Experts of a small language model: width 320, 294M tokens.
Below are experts of layer 3 (counted from 0) of a mixture-of-experts language model. Rows are named router (the router's row for the expert) and show model dimensions 240-279. Each number is 500 + 50 x the weight over its row's rms, rounded and kept within 0 to 999. Numbers have three digits each.
After each expert's rows: a language model's description of what the expert responds to. This comes from a sample of Wikipedia text that the model never trained on.

# expert 9
router:545549517477514542558550531480515580500484546582442534522456544560376608441502473422432469549489627452417597479506533516
It responds to: Title and name words. Capitalized words inside titles and proper names, especially song, album and show titles, e.g. Love, You, River, Records, United.

# expert 4
router:551536574458438539514572561484446545476481561499495580565412479530486516486355393453419474553457541408467522482496534514
It responds to: Conjunctions and relatives. Clause-linking words in narrative prose such as and, that, which, or, but, who, plus auxiliaries like was, been, had.

# expert 2
router:554573510457489471476535481517562530531417403558506571541486485559451505438503464478460518498414483489441526480497512538
It responds to: Table cell separators. Pipe characters separating cells in wiki tables of statistics, charts, transfers and listings; also semicolons in lists, like R4; R5.

# expert 10
router:527621566495493510518620547484508500448471500536461502513454504563321500476524480388448517506461469376500482402535484539
It responds to: Compass words, mid-word pieces. Compass words capitalized in names (South, North, West, Central), plus word pieces inside proper names like He-art-s, Cla-pt-on, Philip-pin-e.

# expert 12
router:559518515468485532556494573520490533463418464581476543574497613592474480486472499460475555559415461498470534410504546518
It responds to: Nationality and role words. Nationality and institution adjectives and role nouns (American, Royal, Indian, footballer, politician), plus mid-word fragments like So-di-um.

# expert 28
router:545575446410505533493534560528442531474488464524507555561477517558524575353484423468470547515514537449474558415505481579
It responds to: Syllable-start pieces. Capitalized or lowercase opening syllables of names and words, such as Le, De, Cha, Pra-ndtl, Fre-ud, and mid-word pieces like de-cks, ste-llar.

# expert 3
router:458496582547404521485573515511601493475512481511494499533469622538536506434456542505402517518506391515437559477560491617
It responds to: Apostrophes and list line-ends. Apostrophes in contractions and possessives (didn't, brand's), line breaks ending list or table rows, and mid-word pieces like cinemato-g-raphy.

# expert 25
router:525583500492418530508555581441485506528486466530498462525486578578501565435467504490466507516404518483467475476498526494
It responds to: Name-final letters. Single letters or short final pieces ending foreign surnames and place names, such as e, a, i, ić, ville, often followed by a comma, pipe or parenthesis.

# expert 5
router:564494466544458637476558486541441525417454465487477429536510512542479494491469458500459445600393454433548570399506498563
It responds to: Latinate word suffixes. Word-final pieces and whole words of Latin-derived vocabulary, such as -ment, -ction, -ess, predi-ct-able, director, projects, President.

# expert 18
router:498543565442423507358527526526502573573504480510487536544471540566466581448457452517427447506384515444422552527496579537
It responds to: Capital letters in abbreviations. Single capital letters within acronyms and codes in tables or parentheses, e.g. PN, QSHL, HUN, APC, °C.

# expert 19
router:521580519422475549527519584489479534505530442507476544547493566485497509455456462439449436498518474500463583427514541549
It responds to: Personal name pieces. Common first names like John, William, Mary, and middle pieces of personal names in lists and tables, such as Lor-na, Ger-va-is, Fred-eri-k.

# expert 11
router:549542502387478591487555612465477598468491394494464511517466503565483502459455572436444471572463507406462612505438495491
It responds to: List dashes and years. Hyphens opening bulleted infobox lines like "- Founded:", and years in date ranges such as (2018–2019) or 2017–2018.

# expert 30
router:555619566444434525491506541498518568476532560573509519558496558518421482485468497458468422531496499385500563567515513516
It responds to: Sentence-ending punctuation. Full stops, closing parentheses and quotes that end sentences or cells, and country names before a period, like England or Italy.

# expert 27
router:568478556495359500424503588521533535546466576526463589602476522553474506512406470466500503511494524541500632441565550508
It responds to: Month names and ti. Month names in dates, the 'ti' piece in words like negotiation and allegation, plus spaced equals signs and double-prime marks.

# expert 21
router:492574491547432537449507494521548467453593444602473610621476501512486493430495495471430501554479535499447541478504550531
It responds to: Row starts and pronouns. Pipe or dash starting a table row or list item after a line break, and sentence-initial pronouns like He, She, They, There.

# expert 20
router:610583457498449564471455512479477559460474497559442576534461482527453504429496392456478534550480472488452575448444537512
It responds to: Determiners before nouns. Articles and possessive determiners like the, a, an, his, their, its, mostly after prepositions such as of, in, to.

# expert 24
router:581508502440427623469572570523577538484526456555453552589499525557532487484453476454410461528498487494407548533432564540
It responds to: Verb and noun suffixes. Inflectional endings on verbs and nouns (-s, -ed, -d, -ing, -ated) and past participles like used, known, released, built.

# expert 7
router:498564499544468512442501564496536526516494496534464557563525528512449503486452470457450482541437532380472575446492560494
It responds to: Numbers in dates, tables. Numbers, mostly day numbers after a month name ("January 4") and numeric cells in pipe tables or coordinates, such as 13, 22, 35.

# expert 23
router:516619429502443543541483552567515511426513515490472605590480519512412573481414444497482464489499584499486557503428541543
It responds to: Colons and linking verbs. Colons after infobox field labels like Head coach:, Phylum:, and verbs such as is, was, are, has, including.

# expert 15
router:544545444544431473500603505568563600495503445516484538551433508534498587443452481454474415497489456450479523445462461588
It responds to: Infinitive to and modals. The infinitive marker to, especially after decided not, and modal verbs would, will, can, should, plus following verbs and prepositions.

# expert 22
router:548569487449518515546488560478533551493518547528487480558527580566454596525527501449436493611464474432375482519497545514
It responds to: Organization and activity nouns. Common nouns right after the, a or his, naming institutions and activities: team, game, film, school, government, championship, tournament.

# expert 6
router:536598519475471572509525549528495537453498445535481585519477577490499563484452457442433505533476541504465524466539483506
It responds to: Digits in numbers. Number tokens such as years, decimals, scores and table figures, e.g. 1962, 6.43, 70–60, the 1500 in 1500 m.

# expert 29
router:558533515508448538477512576471432551524447413566476509557492510560465560418386509461421484510436442449447565498499509558
It responds to: Digits and directional words. Digits, zeros, percent signs and million in numeric tables and results, plus direction or extent words like up, southwest, north.

# expert 26
router:572532445478386478427534547447526567488461454536506568569525535563437554502426512470432476440450546370485479484484532469
It responds to: Word-final letter pieces. Ending pieces such as -er, -f, and single capital letters after a hyphen or parenthesis, as in Van Meter, Thor-L, half.

# expert 13
router:589512483511521491511512517482571596452406508593476493528465568563458507496480359432456507563479497519449545470465488554
It responds to: Word-initial prefixes. First pieces of split lowercase words, often prefixes after the or a (un, res, co, inter, prot, imm), plus table-separator pipes and ordinals first, second.

# expert 31
router:598560555511456567470509548555527529488491425516444560532532543511481528471467432430422490504556526434406574454476510547
It responds to: Commas and parentheses. Commas and opening parentheses after nouns and names, as in "Arkansas, United States", "Moldova (PLDM)", plus dashes and slashes.

# expert 1
router:505577521467381557459612470498500466475554456539502536564492591516461564485439568435471461524455516446480589458501561627
It responds to: Prepositions. Prepositions opening a phrase after a noun, verb or participle, usually followed by the or his, such as of, in, with, on.

# expert 16
router:506540517502415551454513566498530521584468530580500537497516536525449536450510407469452539484498567494494513521476525550
It responds to: Place-name openings. Capitalized first or early pieces of foreign place and proper names, such as Ma, Pal, Z in Zamora, A in Axis, Georgia, Syria.

# expert 0
router:477592492476408445426512548531409518493440482504473567637453504545462552505429462498493444507472574462434588427433555550
It responds to: Section and paragraph starts. Heading equals signs, blank-line breaks and line breaks before table rows, plus sentence-opening words like In, On, After, During.

# expert 8
router:562527552465488518530487595498575484480526488507429615537457478583395520476529404455453479568480509501493487475494528561
It responds to: Plural and noun endings. Final pieces ending nouns, mostly plural -s, -es, -ers, -ators, plus -hood, -stone, Township, often in species and chemistry lists.

# expert 17
router:580605491504418525557448539559521572573433491491456547500471583562439550488488437487485526509388546452462456502515511550
It responds to: Word-initial pieces, names. First pieces of words and names after a space, like Michael, Los, cho, mar- in Latin species epithets, plus colons in infoboxes.

# expert 14
router:531525555434494451442543554484511534581529479570409538523444549557452524443479511471438426504475491417469571411501448571
It responds to: Mid-word fragments, foreign script. Short mid-word pieces like qu, mp, ca, gi in odd or foreign words, backslashes, non-Latin characters, score hyphens such as 4–6.